config.toml
n_layer = 12
d_model = 384
n_experts = 32
experts_per_token = 2
d_expert = 160
d_shared_expert = 256
activation = "swiglu"
moe_layers = [2, 3, 4, 5, 6, 7, 8, 9, 10, 11]
router_score = "softmax"
normalize_top_k = true
routed_scale = 1.5
balance_loss = 0.0152
balance_bias = false
init_std_router = 0.00845
lr_router = 0.000385
vocab_size = 30153
norm = "rmsnorm"
norm_eps = 1e-05
tie_embeddings = true
optimizer = "soap_variant"
lr = 0.00197
beta1 = 0.95
beta2 = 0.98
batch_tokens = [32768, 65536, 131072]
seq_len = 2048
train_tokens = 535800000
steps = 7094
dataset = "wikipedia_en"
Below are experts of layer 2 (counted from 0) of a mixture-of-experts language model. Rows are named router (the router's row for the expert), gate (a neuron's input weights, with its number), up (a neuron's input weights, with its number), down (a neuron's output weights, with its number) and show model dimensions 96-191. Each number is 500 + 40 x the weight over its row's rms, rounded and kept within 0 to 999. Numbers have three digits each.
After each expert's rows: a language model's description of what the expert responds to. This comes from a sample of Wikipedia text that the model never trained on.

# expert 15
router:474547554522460450548544492448539470523457551457548492469510505527537517536475474553552483521561487514535528465451455530478446553555548520524528475517489427475529449547545518415542543548507454552468487434506441477518432534570548522498539564502531537516487473533479534539495548461591471520
gate0:405447428594551511453452483478511407447461416414500506557442476469530514518443472466497531503408529500510500472477501489513508524472475517480486510546418499451546455469532463549485421520567500523511552486461548450465497502472497489453526488597557477529520525513541489508425526495522499528
up0:479556497509602547475458545465525532532514469463505484555504542503498497515498479534478495469523467496531491508530516429497420544489472497469530501442505551530485485552529495582571455470475446444467530502511577562455486435541491460463517492486522406477509459458464463462475472519479471473
down0:452459441487493556478499517499490489445446522426498583549539488516487603524439518494443529451489464519443496465491507538539471420503503560504511567541505556518490514487554459501444556506500555487537480458461514419539523502554498496464463510485482500432500505528504496491472535488544468496
gate1:490476494485527498427507488555484480504580462528557495506534570524471395516478440450514510495466504532545513465497540556534512465536453565548454589476528494587463514443498527498517481479524531539396528504482502512511547470535487476448509497506507489476519553493496485522497492505504508479
up1:472526541477486523474511487529479497489442626483544482562582476498473481450470536505486590449498486497469473534477532508515524558449439452560383491512524477540483528522459447510454538491460544479497512523487583523462482475443565573382468537528483474548501482485560478528519493449505502495
down1:486516568501518515454494577510448462596482557547457561539460459496471545476497544518508547443505423574535401461531525474499491553492558488551469552551408423504445514544530458498481479472489490468504555451494469469508468492511546514464510455420482490532474471453566552469556411557511481473
gate2:485503494437508502516498555553556500522536482562525498514491527509473581467508515479471488548543493468471548501488512464471542470503574582461484556480506516495555522519489504513502517495439473481541510493463466492459489552510524561538506493514539522493519483482511535460493423536548510482
up2:486457493525495492451483431522460521401443506492550452537505469508472457441499484397490478479548484499552462502479444480511495612479471509450516382587501440487532473482498550500513531509506457487549541538521521511512456509513502476423466459462480477504452470523540525556538552594541489525
down2:542565486540498491512481527469476502527502443522535519532529507426572530502474543493566477518559533475491560554514506429460495438509519544490562609458489498483424510476542513477527499526490461494391575533512508489548492498530556549519494532491508473455511515507429571543508432538558545449
Description: Mixed group: pipe separators and numbers in tables, country names such as Finland and Thailand, copulas is and were, and words like own, parents.

# expert 31
router:507572545382468541412488517559489508541446486540418462530428579407489508546517511536448527430583500479488468476443504520460503501490493550485495493535430537554456522474524480492513432456458437454477446483506476537478500435466487438551548393431493512534561532456535519601460481506481472509
gate0:504512496511516490543542526446488519478475519591540454485517484549479493501540596544550517545498482411460479524472511502493446478467579455559450398496480444526482505512489528498513531476510406505487503497517485490497450515465542551473464497528480587514464457466535446489530488543490518488
up0:546437569464555507454524499496484498598483533517450509468479538498536497455484507507509528584502495467528530511553473506517464558543502589519484482486601538530445523474524492550551592543492520514477411499563525486573489501496501450503485453486567505515487463487524495536487567503519494533
down0:477414452436492513458541522469491483494538528574462513485485527477488492510522470495524544531508527461472508498485494478480496482492499555538458505585516494514557551520474475460466485565547457511515493464461429540489474491529541567536501513460622519537500622478546500544542497471472582463
gate1:503521459519580497465500518520537534512486457442475529483505535513495478522500467510517477455469520470552494518551563490470539454493501541507514470501548416445569530508556457472435522465501516446504477497547490470447543485495549613498510475476427551491467468460525503522478453518529553465
up1:451519547513495628503470538524502486466461559498496478480535556453523506505489476458387473534479594510501510488496456538448486528520461550578484488577494441468554466531539507485505472441485469459541538500558494500569577525468489481480500484552481487528536518456491477462447511498500491501
down1:467533558474476527555466528430512489449544467541512512527494525502432508525495499501473501469503541505513468426485558483539511526550520513509455446499482439552488555470527465483495447495485504419492521516482480545517520575599470578477495479544547522495491514460529430487436480546432502424
gate2:516459511485509531486476574459536479547465510401456459543457556452513501523518467494476514500551475467514502478509443490496449517399526437483468475552506484508536425486496451466540427575505492479405504532537527477498586523482510445589501493454508485549528538462499461558512442496499510490
up2:471538537493506565451491520526521478479471489452473513495588584508485533471545527442497471494435527542500441425518442532532476545462547545434511433478508526438496530487529467414528481491500467553449580508531554549501545516498462393520504553487461494491457537450483432506506476561484436443
down2:436540502537426547499472459524494453505568470517507497428482538493533512537478506446480501422483527429484500468529494456516520541415522444523596520505526490467502523449542507448553437439512524486499501507374584524541505493500477499525497471507499500510507527563499487479545465481560542453
Description: Year numbers and time nouns ending date phrases, often with a comma, such as In May 2005, season, years, later.

# expert 27
router:405515555503460471513540500423528463478465515463573559460519507550532498562551480544580552487532471499468519462505478534481495540548527555573562516502468370492521447521551485446526534549512447551447483469568472430538460516575553534478494552493527513541463475516569515554489543457550474499
gate1:500515501518389486485518486589508467460536540502528545555445491440512471511503471513540484470507533463501506422546515476493530512419491515464539466497566526422436460566503492495521559509517547443492498495490509517490499524537500552492567487500529481490501448456443480474560518554500485454
up1:452537514435571543517452476448442469520492533508554493559491591470417495564464495498492535496445514516545542544477403611457484501467480487500500464483521514540442507438451504501447436522563543446468500526561480477528435558454482487581505493403522504573517516495503490528477490515491482495
down1:538464502431453472524471533499581490555524478545465504546563501438542554478459568510545505460571487523473493537499557492450457487528460479545489480507511473513473513534496481447518507511391489501495525480551439397478519462449471461533502507476501500489482528447491508520491437561471479502
gate2:488525553504510546506589519463574451503526514507524537519495509585467556563553524509474449482524494498521500410518503468468550487518494497545507456547471554454487599468464544498491479471519513432563531460565453505439527476504481495524476564470544502522483521500478362422479496584445536527
up2:516432529572478424484507498532489560464495500544495513488478536534493501487402500520497420559571465493416503506520470542565503487450482440494561523533467511488489508508476487426494490428456526548545531505510510469448505471503487488496471562531507462524488529414491497509521500521518513561
down2:497496504506465491517552538582513557432460489519515528445545472475449496447482532516581447525505484493481535549515450517444489493567529609600550501496443499496504530541479505528466510487520554512520454496493458565488487490477545542494437465467548488531517567516549543533511519427552498578
gate3:516491508436416502554538586470556474549527523552439498468517483512473500524486412513506468466403504425508496469551451524467505455509602470435502503483452462455550499443514482501510498502488518482542535460506463533540469540453558514487521414472557520506542501484464459506502501392449480501
up3:460473508420466490477544476508524470512488475389541481512465578498510480514499501478490532520586532496456462525531502585492478486438539452461520526501495389492485493559570465511480538523502503477464494489471544425540531584402494418444412465499514529501515517495487392531480518581458564452
down3:496452487483501463472507478505443496568455478508486489517431578486508480510502500531517448452460485511527503509579519540508491506496438501495476546492557483454546562458486545477513470495495492497526551482591488491542555557510513552488512546444513514451509436476437492464516493476443472510
Description: Table cell pipes and semicolons separating items in infobox and award lists, e.g. Labels: Stonecreek; Epic, Economist; Consultant, closing parentheses.

# expert 28
router:553528447473513540481492490553472521428447463514479510525480503517487495504476468535404539527559569484495420506529466512558483417420368471484495519463512490436545494500500466509516495475499533488578500528488538496557510484478517432497453420537519504539434511492536474485485454549566453554
gate0:534562508438480551395448462607526562507535466480451528504519496541507455505493451531506493512535487477526500511491455480512548419518487503508478494534571463490484507506580460473481464552486474516413513479517439478501509460458502475520476470494512527529538515488536522494555525454537463486
up0:516491441505498597509514498469466499512512414455454496471430434530560468408472489569550518520510480438537531544485499538445572471486539521527456505493595484419600480534552513477508510449485516489489527575477551558513512515554506559443489459535473518474498527574531519528503527451469535463
down0:561497577499473490456513534553494497500476505511518532503481521539535491518489488493486530508520498468527505490531477447440475476485487434528478530467492520455499479493497515548496518495480527499492507516469460445531529526530450483489541475461543499454479530463527511568543511435482447464
gate1:437567485466471481562457520463510533542559515470515439516514506521524518533523521503415493479524584473497464423592560493511507484529478535488503479528472599405515486468540590454486537483492547492506529500516497533438525500533512537463535505475591559481512453478467515506494455556556467482
up1:553478533518573518560563514435458491497481475519525465518435512541511554521435558483434475507562537482503461442483554457560522458560480577484503499452504495504520451469511450518542552473529474479503468477494499472483600489522475465503524535463506470523509476535494460521423533548541450512
down1:444500538481483516522476494509492536515560534507540450367528474495539510524484509531521537486497454590450500490520519547512554399456482497441525491542469526540496524472449502523488487470511548491461523493500536453467523483491597489509540485501449524549525480457556475474518469518495436457
gate2:486521476465569572485540520505519529442592475511492580489484538457433488545526510453583478430437494567570466485508462494509517482489454501506531490508504476512523528514544494572474555460446563497481445565518526504550525418508507471445527417497452521521528450462534507454477447489535546463
up2:470495484443580490475476563499486460481541536482569503519507472471450487467440497489563551500493430553516444420527436467409432509499513493562572472499514498482491465510482489517499504480496491472561445449518566498477444465465463545495494454462484500453474490457520478497545478520485513524
down2:494522441458526579471494564458484545509520509497492505554515477512485510454499418372487485492510531466459547457515509506541514506495547540558507452526502530467495458471471396603516473478456400488512509476465533526611528462514448477510533571522481496449510481530520435439527503528515517468
Description: Prepositions and past-tense verbs following a subject in biographies, such as in, on, at, during, married, won, served, released.

# expert 10
router:472482457477505557520481535528451514529511493481493480529542522488475453490550594477534479465397545457508493514521490470489511502441491505471489446518508525449555513509524516477496486537492515493551449551504539458455524512454473444501462520480450486549503568501474450501467511475542450518
gate0:503510501504497507525467512512563544569475497496419497540567531476475476533506559556507515497488523541509509461490478502511480550504494462528557589496604469488497484515500496531484447531522522590454469487526509563468495427516527473541449491452532548467556528533405421479576506485466452476
up0:499500528473515513521466444536454506441582516502483456499476501493508520487537462491459526465458454483462483496497532466504521613522485533546536545550566506495472495452504531477560487512470543467475466409482492513451510453515534419453459515501563497521426488483398516544561447519577501561
down0:461492514540484538448476518513485538475500580499483547443566489541582483438473484478566480421526492524502532518475557527470465459551441514517509524375491516506491420523475527505515537529471516463477467522433445496455475547488495576493528504524490443456529453460523506433478477510469487512
gate1:435520548423492480551516514485513548508434498585479436487554490491522489451451508495483513467538471506478536517564460482513505475546529529544577492499508510485556518470516505473502503522534462496560591531510473575401474451478498541504475503516502505571510465517508483519496509531484520524
up1:462557490417488523496498561506474481478516467566489567454555500568506469478520574434431488536493534467473517499549522518471493391614456486520552495455466481462584544486514531494455517537495460514541499551518442499509523451489460484482487492495536522467503553498482443446476508531526534494
down1:510503466467448490474529500422367564522488486533512455444545415491535463510586492503445500538454522473565437572514471475489491540517483606508499455528486529463463517477470458516460436490489535473481482595504547435472467438508530479465535524481541493469538500433495428584553524469498524511
gate2:513482469536529470504460507498446476598502492462481570500525505466547511470460578503467528490560543496505444487517521519506554455501450568424473461535502527529512423549554413488529493448593477472574524598466467513495486465428476485523473556560515530500508503462441526422527500555501545482
up2:495527502522495510489561480479491457439543523475496514456485488523523544472478539555521490465548471513465465424532513505523521524499575504477556460551420523510555528543466481499460512538523530606554497466504509517554474598430455543531404464480472453508493477474481597488446508503522495455
down2:501480507554478519440486483582538552492422444511553475485514566457524449465532474518486530536548454579546516466536505530491467528496517485529513481401600504502443569445490518484552501501559489558558527474471433442533569445519504483463524511544507538520511449431499547509482473516536533519
Description: Abstract nouns, verbs and adjectives of use, influence and evaluation after an article or adverb, such as use, research, praised, talented, fears.

# expert 3
router:490497496492485560476495551547518489468524581529425493489506460430500493457491503549481466462511426590536502504457517503478425504507497494540489454528580504494463493532490560430501458519480440507468465474469510543529491471511485498578541505454499459406538476527510474477551506540462473495
gate0:472466492460504555495495491550499446411519468503546517490499506515497563452527391507519422519502466490458443494511476520489515543503442478570572538524526533471575471463573475498544483476585462489557492491470490481483616437527546384544600511507590548443518537515456533482499520520494476475
up0:469486470518569578481542505507497495552463535489507512568454490560509496466480485512499474470463464500549592483530599567545537472505426448461571470528468483481471461540461537417476478516504532514529427547553507528526499455565542496535568490472480498458547442511463482454453530501481458570
down0:484526563533512491483567446516512536533569472486514503518545486495454518527532554502505532534495543508512479517475497523528419524493494487503515500545514467457518531540505576451433483577494477499535449526512500488530399465567462497498505501512546499523545480539570462468441486574428444501
gate1:447492483435489489511557514461554555479492549501471438475501463462611537500504593513552533532509481450529498498470482504496524546471518479513516459502462492514543440477422507519510444450507493484559628460512506472557500554471484477487514479431473435454525474539472449543514486494498486493
up1:476490528510545445496488525472460473443533493467523550478445457495425461523497507498480490539537503531501488510464506494495457511527556475454472419554506504439583472521541538533547473496475464482503409450462466523527477462549523463575495467466478541585465491468514554512572502490493527520
down1:484505495453497477495428486454419472431495491465468541431519511469487490519459492560488475477497484481467509549528408468507530497505479421491563494476421452496561473504482528480478524512545512464501468408522548435478484569455531464562483514522471492549513516501509511464490460529486553510
gate2:559485481484504552437502523493530459483504495545512511471434510448516414468551422478492532535436481434521477377523468556513515549524482560580487513445516461565518436459485471500488458450528454475531483491524501492476495509517517495507561489524553462527517463500538533519482447462512431518
up2:466528453529575430530498519438485518494560431572506499471518518499500488477449460509509513442514486446513518518434548530470537520465524525513483475548489435499488535542513506467482413483492496420456476492510478469556472483482511438434516549527520462408453564528507444516443506515464506566
down2:428410436473502573539440477512466507522513427546569540545485489510527514497473507455520476513476476446549445487560500533546480537517472470525507406464461508560478548460475565494524489511540485533521547582475510535558442505422511477510573527576495553525510575560532470451565535549505448566
Description: Prepositions closing a noun, verb or adjective phrase and leading into an object, e.g. effort by, cooperation with, response to, including, during.